From a checkpoint of a small mixture-of-experts model trained on Wikipedia.
Experts: 4 experts in each of 7 layers, 544 SwiGLU neurons an expert, 1 pick a token, a softmax router.
Below are experts of layer 8 (counted from 0) of a mixture-of-experts language model. Rows are named router (the router's row for the expert), gate (a neuron's input weights, with its number), up (a neuron's input weights, with its number) and show model dimensions 0-255. Each number is 128 + 24 x the weight over its row's rms, rounded and kept within 0 to 255. Numbers have three digits each.
Before each expert's rows: "gets" lists some tokens that make up at least twice as much of what it gets as of all text. This comes from a sample of Wikipedia text that the model never trained on. Tokens count by the router's weight.

# expert 0
gets: " in", " to", " of", " was", " for", " on"
router:102139183092132124098111121117094151120153147126090107098141121122173153144129180151116159139134139136099103114132128150122094156174097141098145135127144130130097110133134122157080141134110123076150113126114109156131079108151138126117141139119095128099161100158110169154112114137107134098157119116128151173129143127139113167100112121112115135152120133168112111098135133176164154086101135121086145133151167129140118177088107167109172132148131175125104169130141135140143133119111166066119109163128115091078140136113107129119096126090133141156137117081141120101119137171116141136102109116128155163151110140127109153103136135148119164146125097088128127161114130119143123170171129134093108130090085120109174131148156136112130170159095110163139094150142154172169099154133122
gate0:120174142111150114132120132125132133107110085161150114116109079154145104131137147204142145109128162123119127120131097121130161140127165139114100106123150148134147167120111108118161107141135137129100120104102087138139088079106165162115152125148105115140137143120134113125173113148152118070141082121097137153167124103097120109137140147129140106109168135164114117116127114067112133159185132143075114147091135112127118124108122148131129107091130134097130186137130145137164130113141127154151097130101120103088140154126109161156129112103121145198108127069133100124135128157147099107125142101136138167150090096129138135097150169083100107157138136117119103165192147106125125114139157114073161138128124128145125136099145109135126113147118096098116098114183129125152158127079127
up0:097093121150126106162147164113155115123136125102118131115130108130132134096135152089095115128160092133152124100144157106123104152114096159134144119119134091143142106113119123130136150102105127125137127160157115153118176125171121109131135117147095119098086113153102114126130106114119151123145159118146149134112107116135159121185131096147133101144098170099120125130109124134132125155119123177154116079154132084153085105172113119115100160139115119143164118177124070186137135146109138098120144135113086093102139103133124052104117143125130124098130137174097122162130139099139142134142094135136111097103122189116112138163140094176141145168167112144113117076070152108175150142139130144138144101120111106123107143188163157134134159142127160168165120128107128152142144174121115
gate1:132137120121135120115135141095139093149128126153117145127145103123138098140170150120162151175133166157125161103149158129109142138134145136105148148115155146122150111105139149204117118146125129117155153133107174106147105143130107102097091147187132165123142127126143117118134112141125142106124171113160135165129168134129093133108171092136111096181119151132131135117181136112121094167131086115121154165128132173118121117140119177115144161174157164105108173144128154159150121149106108155126101140099151089116127134158158125091133140143077141158151138116127157116158080110113105167143100107113100149107116146079149107156104131110145085156099169141113144138115164138101157167110154136140137117095138107141122128162175106103154149136145120170155093136121186140137160149136141
up1:145138119135166134083158114154171122107129125173148090107117135138150145104117068155164137134129098114098128125103129158116113160138121098069095096145136141094125136155150129141128147095143116126104099105089139136141148134130105100125141163127100102105122151100135132110124127115134101102087122158127146177122161121144095087140171092100124108098096156126094152150129123120113143119108105132118126160163175109147098102139144150168096136154174107142138096131145141122124125140116161141119099138108178106106164132131157138116163160125143165132094104160101160124099121097117125127143122165084142163102127138158094151101140153094096111161135134155100143109128115106144096122112150145084153103063110095080175124080115135140093124103120155122116133141151103167152126136081140
gate2:118134101103103168143104153141139137122093143142150088163136075122162150146113149148102139095110145154130160126115145123142079121110127128082134118107132109123130146126138067127117111128111141126153143117108097143101132111144091128131145104114119115134129123149107096127101067093099136146140147132118143123161136081126145117115089152156160111172152134138150135124146128125121121153132100114130136162103141115129140155170126120115142126129168127134127146149145151131144146101142145110146123097113086132139125106140126105098129137123130157114142108077164103096117147133132168109178040132129150108138157120092108166112164100087135081103152070137134101177122120141136138111157166053108106106119168135115147139120183091112133172145129153160144169132184113144103104169125151
up2:101151141127128105173125106142159114136162128113092144121117149098146156100128130170107163157180156133187115176118152083123144112157140145202149155156109130168124098109142131152103126161149140149152107121159134149118134162116155117082132133126141157127142076125143165155123122164152126133117120161129124091114142175145123124132153144129146151107147135152074133106160127124150131107151102146109107158148145154153061130114118119127108117101134134174107175087124103128112141108151106157141108098121188166131117148102147132087133132135119124133131111132087152110101128132122140126071158105098083125138141145118154120101091172177099166150140157144142117098125148090131134126109117134134117101138096108126140121093112123082134084094113160131111156131154120129094103126101108
gate3:136112155140145142097081150181093100108102136161169149138113094090167118123166091128118089107095121147101127112139102134164125175155139124128136126110125143112157169125118148098102157136127154095111121137115148155141155143111127096115118093098133128094114113115132149150093099142137150106160187151149130120148152086106130162130100135162132097131171127136100117094078096105146156114101102155123154144124152157123144069133122162107156115101143110128106129119072127155114124169158140124107128126168159124112149135174125131146193128138127142190107131158136150158132155138143118116132113134138126113091143136119125143117103119170135117137134087153181109134098147135084154176161134112087181160131140118129113135115100162163140129096082166131133116122139122126099111130115126
up3:121162072153172152069090146146141091132107111129171180125116130142091135133095132131118134133094133162122195145105120149130136183137109151148151158097130131123110110128132146141097141111089162098155119096134150127096118154119143144112129116100111109089152124173105134098103140134134126122090159148154167094093103132131138154144179121105114150123145106126134104153116109094095128115117129104178132128137107108123122126140107185143119174159134154151132135134120154171149169141108160140090139134127098117100128177135152150102137115156101150107150112141146187108164139145124116167096085142119108125120123141106124144121145144136120094126152112128136079153132136119102104169123142141106160149150202112109124162149119085099114116092125102123164108149163099116142149107126126
gate4:124129128153092127126102098103116133108183123125174155083111126130116105154144140111099126086116143117107136079115115152132139114121134120102164141149101161098094116137145132093073113140154127145140133104116121097128118116134108157166110114148105132131145105135097145118112146136131103090151103160147136125127144153064140115157149097121131105119136124118111086096109090115137146170091125134117126142158145141184135128093046112086168134134141117105142155137121142138164130124114118120119119144132150145096143152129100139127150140111136165145142081153115140117183126149092134102125125145117135140133141106150158110192119135153117096169176139074161142118092146131177149137147098154100115154106128138110136130095092132169142175067123137168157101099179132125121159128115165
up4:131149155127127115107126117103069161150127121129093144129152192137120139126121120137089112102095115123193171142088110112130139142121181141132146133134190119109124159114110106118108164167125125098114146143110102131158173158130115161173142088132124095116104182108117138126092129136080151115120116114107128117077085146127088084152129126140143164117130111106124163084136158096120118177145119135097092140130131117117148141126171112128123143137113152167130135140121162092168095106128106128096144117140128143111132135161144129148109095102128157129146095131137122122158154124134142102142132121125124120153155100153121170098155144110083148137146102116093162117116165087135083094159146146168141140126108117138146122104119135142106187075104121192155126140101114107137107122111154
gate5:162141127162094135130096137101126121101151139137106099153112096118117146151144126144115143139139123122148122110144128108102148118166166146155120137139139146100113149116122136133113120148086114105144098110107139110094133083168129114131103171156101107092112148128103092119110090159087167121093155114104136110133155105148070135083130137102120116169107134133147129102128102143130100141090121116106207103116115102121107164120135194148144130138133109124166150080111107156147112127090170154109149096116092098106149112140134122168159113106147069168120101163110110133136097122112109126178164141147122116144151093131131102132145101125117091133156158116118146154120138108162160128141100166113089147118136112171162172132110127107101146125192119171125105102125155149122082150113135
up5:089093127126130137113142123129119171129115117118133163162113174097123126144131098120084152113168114147129152108118131100100133111123175129112127121127157133106124138137109167131119162179127127083139113082145139143124112056137090127116148137134116131176149141166110140127155108117111114167189134117117118130107089149131135116104129112102140088122083132175130094141117147134113134096099140141134107139155106143115151169116120142172116110172106115137161145102158114148131153130156131158134094160123148088130131109092111125165147109083136143145093109182152136137147127146098081139162155123112159115159151136135148149097126171113046185136167117112120087118122134134159174133128154116133098118101127155170142100127150142149115167148102143127150126085119086141143132126123173

# expert 3
gets: " the", " The", ")", "The", "'s", " United"
router:160108050114107146166100133138106122170100094146140113142117147086117141133132087170160118097108119155132112124104141094119132103137169147141134133163129175149130126131115098109118123115126128154098128131078153132158141136163117110147107109151128104155138166098130142102151134118113157130119120109092080109111133141123142131141105142133208146116084133093135117159106152155089106117116091149151105091111140150099092112138107087136121135120124116145161090092147135105098111143132134155123155110114174150115077125119159134155137128133136149084111092128131113138132139089132122177187096139141137135136123144106151114118146087125102126128145139103100134091117161125137135113114103154170168108164173165158088123108138100134121066139129101128130138090103129141107115186136097
gate0:100171132097163125138125154129118142121109083129109116119151166131132156148157109119175153112112135103089151114132129157140116156099166158096138138185134138127124128147148119131153163157102126156115139167118153135099106176156190145125112168156109120144122155098107152123097112128113134132138086141105169105145158141105097091134139158113144149126108102118117104128148118114167116126117112070137127123157088116093122098119117140167091121128141126139125099128118141115140107159143098074124123147143121151117088135148186090154168152108104096144126144188111084122063093166090121105152135127147123111116118183147127140134151100105147099089115094133129113124140124088129137157090142119168116089117182138118108136142101156131104096096149147132145136146153133156096126118149145
up0:120107141139073099161109176135151086108128126137099115147107149132173123149093160116131151099146153153129137132129081143175123122107114147123117135163102150125138121124124103107124108162126172150115078126134161150144135126118124124111120144147145136122133122143097150143111138149096148159125116162100112119135093109115142130156148106164121094139120132153132082131150118131123165129078106114125101133118123176134148153111093146174153140132115137137073105148140129140144103086111137171119138123161136156164130150117111100101136081094128052169120136135074136158129152122135131167133147107134184121155192130117158086126087116135133047108157116151140134118175125092106101144113092148072121116132124153109110102141121158120104101134120141120128145127128085109131088130097150
gate1:113129132164094157124075127168124106111141097093114137139091148090121132103142115074094115129165134124152142138116138134152123108108126121123160141141141110144145117107093086119152101123132134103109105139113140068068144076155108149167135164124163147129151142121116137138151136101166120139097129178156169090161134101113142129152134113118150113107101163171128132099128094116102103117128136132110092130133136096095123089102163131144147145128102135126114128140140161110159132115171152134109125130161099117121104131086166126158152149098166167148142120123154134122108180128154119194115114120142124132132129138136090122097139117110138118147135177103120139162066141143125119123124128102106100106101111138132153170090134103137106087102138104087106061109145108127130161164187126
up1:106155143101104114149085096167075100131161083135104137140145152130124113105131159129146111162106138129120112146087144117189135111132128091125116153107094098135119116144124127144148100150131097073130116152115150125118120108110118135134145090078097116162155124141173150148138096117107165135106145156131134138115109156120124134098105123118126128098182127150125186129105137093114130121118175111099163151133122131128122097146136107156106135172150122151137097160125120109125113105136120119118120076105139143121129135108175138211119142125137128166151134095123110130153125105103159157137150149130098114147140063162091094128106106132116070110101138104206097118112110114132107093114192117124120091117095112153137142134131156130132168130084102115120150133148115118150159136135155
gate2:104129080124141138075080134150120118119146143117128121148106148152145127097113097167117128119167189129146170164060145102153151092153157173134117118117118122097143138121111126093111147111114082121137136095088130121132097157103126125129120103144123158098162086170089133137125134104107114114165130130130120103138128169138132163093119115117086112129124120128124091120120139076113126146116120140150166165154135119127161134149132098134105127147154143114147108144149117153106120130145105105111118100099170100158122102130092134144109125125122123105166134134146131114102155128142169137105132113189143120170162122137108099097105177151165159100077117090156180097155106155122140130109122113177150160112143110143180104134141172137181133115163104146131162131157158148132129137122096
up2:133159130133111078133118115150115135099161108111168143132091132167143156155117137141128089126126159118156108091112153100170139098115104137103087117150131083127099065169109122131113114096147106091184191107121160088155150123109138120116124155080136137118151142116097071100162113196113112177127150128161129121086130115131135159127135121151106110088133105112135115167114160145091128145108138133143097171164145156177117131108136109124131171108164166128123104124146102122135116133089148145104101101123138149110121161129117118171088119140133146136142126101131129163110135118140119120139123149135156149111130139129085162121118144127122123141117138138156136113158159107131087139116119159100122132061149096133125147157117133165133122108154172134155179108110099116114093154168109
gate3:140106124140099093141158161134121140130110130144122101144136140162143089117157128177154138153109136141146174132162159134149150089133156092104109131127160154171114098115131092177131130092105106182136128100117097147120153170134168142124119133113104090138108129130133145083122122130074117137127100144135143102136134112118124129096106138124124163113129142123126089163086153138116127134193135098109076174125172127157127126118154161097132149173112147130141091117153064180102139157143166129106127102140116146136087109138135107119129148138120110134114110069116109142133118091110128134140141140077111127091164140141090128119165099138136085103142142106151130106167166158101146119137108114130148111126142114182115142089115112116100106151124103090078126116123079095107133159112132
up3:130134150108150116124194153149150151134187127097105137112108133151156107132175105115169113118142130171152077103120151120145162063140103103116172188154120138091123129100125121086119148093122080175134120109091135125133135156145144126147148117176144141109155124089120122128179125115102152109139133159149129101100136142123113117110124141131109120139107120154142132105111127080120092151114107126132154164120161118102125136090178114124114088132124100125108135124162074133170153140110152110144132075126134156119112109106092136086115141140172138141134108083164126141123097162123113129177168134137123154165125179122139130171101112116155085132120130128139133107092103142115144085124132112142150120153081120096120130101121138132128152117129106118136151124120107108099167127145066
gate4:133152153138139161128168129142103107104108083097099160139158144137131162132130153112146152116151102100194155143096142165111160091117108125136177131130101165127114120126136109114157113100142156116183112102103122101154054081092134084141154113137134100149135099160130121135124111113170124128132108077150110167131199136153141148125122124113140145139129115163128087083118106096131091124122087140150101147094148146164113128143156135173156158164127098152119131111090135140137123166148082143122140138132119179069113129107119120146157121105144148155080110101135098159133144125129127131148106137133127141157142139100158144128145126101095123095148114171089125102169126113152088127151138113112091163122131123094150115128124145120137137151136071153122131135129146117117100141103139
up4:126114148120176124119101138151133135059168080078122085127130158139152136118102113089125144176150163115124119128171111146129113142144142097122139108117128142143117110120134159138106120162088151120122127108127054136120146139123101134113150106187137121088161111143122103147103156095139129177135097100116130120156115113101147133072101105164077157109118140128111120152088193161110114130089127112149139132119126187131138120087172101109101108138141129063120146145131090156132151146161147118118103105115107136152117145129127144126123113107120122140147111141124110127115098129125146141158142164133111144140110152134123149121156170127135118122142109126141141086144117144100142131103107142134098137085143095138161122132114097060098108103157112139072153158112146145106191127150131
gate5:108132099106156133136121154121113175139118128157137136173165126121129089105147090109160151119101141160102128121094129105104143141089072144083145118097147156132142106125116084089139145116135146133156111141126105126156147147128149149103174116153161096118167162154170084138106118116084137151176174090151123121136171101130104102112143098086174137148154196129092103093152139157128105140125108099121132105133168165119138129142135097169132116121131169111135113127108137154145112168166141133138101089110159136115088109125108120116153117120113115114147113075116144158118110129141136134162103100146112129141107148118141160116095151075093102103139105099159142096145105167098114151116117142128159156156146126147131089170116138147121117164168105126149115113133159111129096124114100
up5:143118156137140078175119153126093119129165160093102141132134134139135109138133146146142123152130167111161121135137144108084142206123097121106137129125119116112133145144101204147110119126143097121147183135167117134117162117170122113097103110130156135104126127129150169104104132163100136116100109184123134097151101159109111110124110163130128134167117116158134113143124106133101105137142169137124097118136114135132128108103122196143097180156115114087118098104091117083132130147126144119131134142105114134163131124173168169126126119144113153157099125144170102145100141129128135151148100158187137137129158115140129143097123151193179114104142111138125106115146131108162112129173143128132132109102107118061101124106110130083173149114115152122123140150103098109127149100167122

# expert 1
gets: "\n", "|", "==", " all", " most", " ·"
router:111118110167138143143142136104171143127112141102153125135124139124179111120145113097072108112140103110117159139155153145139151126110142115148139091109104110107128096106136094127169139122163127154101129138157118083123135165138143150110127173149155123148112125106090122124151128113102120171100156129127155100153128098114134110172151143127075098109180083134133125167113119078126112126149143087147150148117112124178145121128145135163125142111151125118104118159137103135118160139152095148138100115153087144139127092158140146040155128134150107116092120171142119134105161135139137115128134120137106078126170084131159161171092131117147083111152086131188142119154108115128116099101131123142122156126141147133113125110122134134112132110141148069097122156148107100115174069086144
gate0:122086133115110138142166116070144130125124139129146120117135088156118116154143131138131144114117160082129144120123097149142154144139152123121105137104126110113142138159145120146111158110143120147131145137108150129132098154130151165139171110126147124148126090190126148115063134099116106156113153109133136064116143134128128124101110110131091139108130125122154131163141118157106136173099143136121153158140114116098131120102166191119116108147104095146109084125098091112161128086096132126132137097127139142157094107148163143106098106140144067122101163107127131085107106163127125120179148131139104157155169125121153118124112121110116097137102099126144147120164133113133129148071166174115172100154154136148127120172185077116097111141148104137161102105156149114055165128104147
up0:129145111117131137107115101131117119149134117172174138111146147093123137114142092152144147152104133170147078126128161130159057118107151140101130118096108124131114140087101132117135118155133115140099133149151148108128141138136073119122100157149124129116162162108135134156143106126113143121148125169160098128138097111132106109129109130170150093121116125124131114108144151095163113146154157167143095156156141172149137106120108101094151171127129146102136152137151097141138145092173107147116071138167157084114147156125124128170184091167131144148165093166136124190141137119146131103119106121108118130104107133130159127139131101149098157117129110087133177138080101117114171104113130108155111130146092173080150100094089173147133135135082121146136129131099120141180141124148104
gate1:116183132181141166169101168131137106113084124132147163177097160119120102071160136104132132103138146100159147094111139108139154149119172136115150168106138088125105148123143134090116131140160159160143118160116146080137117102146134160111194101150156170136113142145165087135125142111132146142165120113115082109114160157115133094100119156152119142168146116149136140106152097149123114131088133126154143102103140146137121083123118135178133177129136151117159158153176120160138137119113109125162141137170151139135134087120109096143147092141142134127153115137110159110146142135089167113138177161133113072093134115136130150128106085115113149108101131145116115111127145110139128137118195102140137127072121122093116119095146099117127158090136112097125137140124119112130135108133146
up1:167110168098131123151100166115132095141101122174095102149105115122150139143124126148090119120093151089154135126134139093106082129151133176118102141148118122144099105137140154145130132071118133110117191101084166122124145121157125134131133124190121141157135111136148137129162106122144149102157136143117130107117137117178129110110143146142142125154146147150142105147080074076142137151110122158137121144119130111101152115103176119163130139169095109145157129170107111141126155106128084109151159162106133124119159093164128095120093156107111122126122165120126120110099133099094167138090128138126143113145140126125143120061191102136085109126127152115175130156101136149107137107151107128120127119137102180093100136136126148122121132120072125113133133164142069114144175137100155
gate2:114155151145113135109087125125131174109133132113130139118150137102148145166148116125116140103162134112091129119154097115143114131145140137098075157106170072134160117154132138101131105093090126117102109122150089128105088128115123103079124084131170141141157134139167098126130120123112121109134135120140127103138086086126107098111160159177115144103128106140146170089078098132130092158131089123130159157106142094127178141166120130098092114114133096125140131182141136129134108099172140087124130125117149138138131183140154143136103198108125172135129113160138130128139132103111121130121127114135119152116171118123176134130124114118166121093133123106117156092107088153110156138131146099157125092119055164172127106087135075119114131143166115110141173106115113116147120152113129
up2:156125130101199115104149145156147156098138109119150103157169105121115162140137146090155130155115127130206147102104048120116106116125139149101105136090148144134109145082117145091128101120142133096139133147124168129149136134155102136130129115121111110115136136142133096131144114158141132189131106153105145115115134140156126123073092127133116119131117133116178082170128098096158163148159160158155136115132073124135125144123153129154136115139117088143106128121131164153148170109155126152129095156145118096139125151126155107127113119132187129097109140144138117130154101089118095152149143185054108117163140137114080155105112101102125133122143078105134133117092169136102148156127103161113132106095133175098132134148144130112133112134128147152124097111169129112147135127117123
gate3:191124116087111150156092144155090177149162119137169149105101143134104129148160118128135101137126126117106105145104155156104109173135170133136112127117146108140114095090124107092123134120118147153128094146140151153147103113167107100099199121158154122156166113087164078088129123137117152148145152076108081154128128130122147109114103148162111121150135090147152109143113131162147131165086127134091130143120126109153204155111091076109104098098117111145134137171093160119130130100124118130133129135145147141080172159131125125130114107125110148136129141126147071124112167143129104126126138144103125117126115091118123124113172114102142125164151132156128166156108103138099131173133146135142115095145145143131131124093111152106127137116161129115147102161155090161150132148151083
up3:139131132165118113123120076103161149133148124109144114141115090108130150133117115135152155154047160130117102133126096138122133087097161163140125174141129116102161150149103125089098173141134113157099124143115161120137145125084148133112117104146163090153079147133128120157121170174129096141103141153129147111066143115179113100119115139058119135105123192088093118114123112116143133111150180122155119128130125117098116117141148147142118159156099145146097146110161122118149114139127099148119135136110130159179113097131181174124144110156116137106187128152127121129124127149113140131116155089128124113123105145149121126116101133111118117174126169132160134168111148144130149110147096139143104152129125138100103113138136076123156138164160121138135137121112098118097096132061091
gate4:138108126172122147120136104112080088091067166123100128150115156077121114126149130117156106111142134146113187126105152138102141134168116178147133141119148079110159130104143139106121135142152173129169138152182138114189165089128147157120121125130144146111079144123130154101108138132128125111157131118123158110115125125127119083123119079113119121106100143075152116127142116091148147103158145120154136112158111139114146129121169139093121119128169139137084170093153125129089107118160102098148135122143117143148135122129124163082162101150129162106149108161118136098131121101133181089099155157123125130109134130101126144146125097152155145163117092148133148165179144134119164123143131133152088131157087123143113131125088122116140121138173107135070167121131106117141091114155168
up4:094139124116112097129137142130130122081117091108155171124138148109113094106122089111141169074136122111112168114127119136070136100129129164135162141088118155113128119080088186107092100064124107086155152124109153120131128136126167141115152121161157128140095102130115118096118149104125095107156150148143141136141091157128156169107102133122136114158141137101128128113114065125128074115089131108116124140145142111111173132123120123101133101092157102134158090117118094154130130097167123112124094121121120111127112112122115111113169109148154180078101121116153084147116095108150137104121116159127130132106135123147163137106141137160096116067099128079120138122131128150126101095143164141161151093144092146128087133132159122118100160125169089123111109106128153125085122113109153
gate5:094116125106144107150143141123156133120132105093119134120140147119126140131134094135106178157131159104102156116105165159118171168086091129119175118165137106163143067129159081078172074144153148129104103158099115136131129120159117145155141107147129117065115135088131106154172120150112112144140113157130137114149144138117105141162124095150109126103142084192148127093146130129173125126131156123176119109186153153148128117163184102080104157132118103131101118115171122104148153166121110114139127095100114134118108109166138107102128147107149177116125127118130125089085129144117085137119156137114170128125092095123126100118133135125153108091110187145139180109135111128102116096153155129147120097131130119152117134122171138135106124124126112134136144120116108150164151126117146
up5:129158113121125102150122173133132139143147094106146155121098136141142134160111134152144137151151118180114117130112157152138167097073146132122117171141125095155149135090137138115094156087097127140115158092102103101172079139127103148141114137113085091124143106124137098127119130128143094145113136165112182139136093066148119149153134111128133119131162120111125145109075140127148128140159130078124137137198115149138108126158115092075100146128124120102195108124115125160145154129110111183147115111082088141117138140112125159137158126102131212107118122149164132146123157128151164172158109141130124156115177126133125146174148164187135160124094169147138115122142103116102115129127134113134138128094138120141115105147129095142102131114158124136109099128142118134149105104136120

# expert 2
gets: ".", "–", " 0", "0", "5", "2"
router:133145154127132098102154126145138105108138137119141171118136102150042105112103120100166116140127135121157146116123103101145150118105127103125101151103133095134162171162128184116155109123118132131140149121152139133083170111057132130133143097098127150112084119153182073145092146126187115109129123168154108126101109147129138106103141091132109120122111172115134157102150107105126133174134139144123117142133104108115157099155149114103096098117117099132146119145095138113179114111112117145136144124119122129173148155142119105194109122162093123136161160127097160140145073104126116081109173134119109134106121152152103085126137158106130127125105180183088101120111114153101133132108134104111123107141098090129127140133100142137158149098145147150142153107122121092125128122159130
gate0:114143153136153134134097168138139134133110147132133136085094095103125130135140118127099125128154152116095103176125089118158116149118138149116147140072115089140095187105146136117120127122089128158112157101175111118170166144106113123157143129133161135158109113156197168106125139132137116116117118099138114111170167136099108101152109102116120146161112112148122077101131147102164097124117134141139110175097130124135128080148160162133091131112089191126142098112154150119137129100120144114151099152112168101161139150158133071176109079135164142111154122146098143130131128114101116173119165118106117097122091100152113117138133121113148110095099137124143145127106101146074137130115124155135204080137095130129155120120150091109150144137119145122109149118128147103093124129133149
up0:143132114115099101129117172131121102115080201171118128094148106108129121106170125148155129144117125111103153179107128113135167116100173130115136115103121119154128125120132134121098147149113127130128131104128119133172144131109098107171132159166139150121084131153144168104130117105121110140142143134121104136086109110088182182124088149103100120118095089117129140120128152140120168142138128114077092161113107147099084151119163121137116183157152103111118100135116151114132115075129110135134133101131119116140102115161122128116114113135137114127155107130136143122113144157113097144089156103135109142097161135142093136125112143094104145089127133151162108129123108173127138081092186143124105081074107110110109195126130101148148157102082155177103127124142166127106145150139104
gate1:123150119122147134138144101128157182152111163098122137149116084154102135097152104119142157141106097108121120149155104098096127092125120128123125105140135083094133104134108106119126116084126133157119109147123105137128089089125115091111153097135087109167113132114092160099134170204181125104136137145141061089151156121126117104115145131143092115152149178131158170157108056129105150139121076077157115186154141100109155133099133097115115127144149173113109124124137129125121125166130121132089104124118131172174101139104115120134115101121168108098143138096066141142153136103129105132091146120130133108126135143149139138139134141132160133137110176123101106140148108136093112142156173113149138109107101136168147144137139155152125113124103144147087098125118140131104131110095125
up1:110112117145076117112124153150111099116130117172147107134117087148136108178103140120102148075109155144142098127146159130126149127131151121144117167136165149136125117110123160097144166131151123150136170116140143082124138139113124149140123126149149109137123086120156116136123129174116094139161125137109095118088127125126124151140096128096123140157121122181162121089130122149161154093142148119154190125139174147147123149114123108106110111104135096119139163116081113094088142095130150113111095122119136073145131141143134112101110094153104174126111164103172184144161144124104156103147148139142106115162095106131074099156098082112079132106113105140162074148122091177109128125132110148109146135125112154091118140087155125098134127073130147119143175121110122169125161142139118
gate2:113158109162095123180131129122175129094106164131153138128129117079170158086129092129135114073132140165120143082122123126139132104144161151151107155153139146122118088159160107125126113089089091183125127169146083141137120130124080148120125119122128101140099128171132155172106160127167088149159110140155159097101117114118122146120151103117091145159118125135157182074156107138148161151101176130150122115142140117112152109158141116146138111102129105158099102090097133106157103098105100139106094138135139147149100148141153148159144132105127147132163162154112115112162120125159131128091160122143110102119120117128091134154101151153130134124125117140130113136137130118090134135110118162108152181125138167143167082173132172096139111153154099133118103135160129136113133104131086
up2:110122149105135114159135162132121159142082147149136128110145093164137139127113131145127109135181125136150144140146118065113111130105123112138146172099118177149143130165113147105124168140127138152161140109144115150125092091083161129100154115070084122122111144131113118108087142123125106158140123148129154148124097148183100110103107107121130143152126105190151123093115164121131147140172121090119118098130094121173126131117131139122162124140103152139120104129176130137124127152137135132113120147127083155106130135177048181109157167150106097104157135101118140109140129126133111125133097149146132137136158141125124106073104108160133168119161112139115122136117147105103145138115102142069140148100133126081172100144106139138118106148118119087064099156107099141104114122105172
gate3:106118080153150091124138132145165107140093133138125164120124119140127077105135134132119099129132126105151107147102140153104123097125117125163101110163153135174113135133107127162119128111126089160123142113086160130169123139094158149152106106152105108152096150138147092136138116140150134160100094126120143104170185150135158128157158136138153091123102153143145142129078132091120103100140133132119122129165132105102167120141158108134132105162116105104152125160142087139137171120129119169117143135109149093097131152108105125147143053144098112162168137144143180071150136123113120128133145153164123166161114083149134167105093139152127098181114127106135161129084126112110110122180167115167155095118127121102124121124124125126163140118137091126100111099178136097130134181152113
up3:103146164118137115158126150161137174075110108091127126148116158121165132115111153145106147128150134161110125126119156110158113152114100102106104096113097134103106114138133107120133153135148150124086148100147129164129117159132139080114165175150133149160118076110105094116107125135118098125147206099156115136091122123094125105162121134141099162129129124149116103127163115169098114127160140128123082101158096155121064144137159116155126140096097176122153094126123103131120097106094184125098114152110126148139125129114079113110153114154175144134115104156156116170086113120128119133115081126119093099099162116113116107170129128136113131136124117140130129076169116123115146134110102139179069104124149100134140092129108151127127097133117105127157091122139125095175127128130147
gate4:113137152089128133104132077128123168171110082159145102133117101197131106114116177136152110143102119153151122132075109104117072146103146109127096165156162164115168132123077135160083118153122101134114129129125134144182166144149070130145146109092113117109120116164107083166139130117140124122122128102155142139116129124125141128104132133110157159155123091141090126137124140117124115118123160122153143095147128131099139102117095143103090137131132158138131144165116122120106129103088176136101116162165101105155088174109133111146081148118164154154132116150159125132133113164126153151166080148090123141169086172117120128123135143104132108130119127124091160099102130127138131177133132123102145078145111146111178165114154139109156149125118112155114105129140147135132164144123164
up4:139164127118142152112143113106091104154119100145105149112195143174123118147080111145180109083148128143154094107096133182130121107097114198115106132097126116088143112108113100125108112174104152148136128140105149151111096148107107109112100117159130117107161139168115144148145103135127111163167154098095111102145131111096132083114097129114118130168109141144100134139154157115079115126126156166155151118153124136117143148132104133113127130116084149164150115152122116129169132108149107170060132133154164097133104095156118099157125155109126119123123118123131133138106141138125108161137141168160124124139111120083111116128125159092081142133128132131175148112142143110136168143108111114133144151165120085134161172100143132138108119066125123165074135111111127136140148162123168
gate5:114149128140161088160088114162122129128138146156129166148127145141091105105135114155157079132107148121121115144114116132097178127104155140121156145109121098154122187077155148111133125132123088136081153149123113127132109168129139115137130126151139103173130145124090165138134144130119144128149144152105150124080127125082162159097097168141101142153167069114132167123126091109129103127086116145119155116147122109160132112118142144086087138113104119133136128129152116124139113101156092126129117170123140153095159100105117148158123114147123141128115106129153114147141130118115163135115129134103134133136179123132138119168141134081154206146139089175134132123124081137134195099101130162149145090149131132127119087155103094071158098145138139101126095105163132137119105144133073
up5:148104106168113119161119120117132130175149157154150147101087132139128132093118126126123094147157123117127235110110102095156150115111115175153116147095097141124104112116148113140101107170102153116122153117161152150114104147109098126154152106102139079144134157130087109109142156095115138128138169156102149165134121125129152149148108167128116139119177155093134153137145133097103116100106128124131144147145121109118125139101137133109128167113166156150133138113132139176093153108149109104133126125124144167168103092074088142127094158125107122136120156118078121148118134110120120105112117157111111129076149083127139114158127119101117149113135128117114110091119109172098116155142124145149175116165059148130122115149135091120154113122137139127095137118131153137210115102113141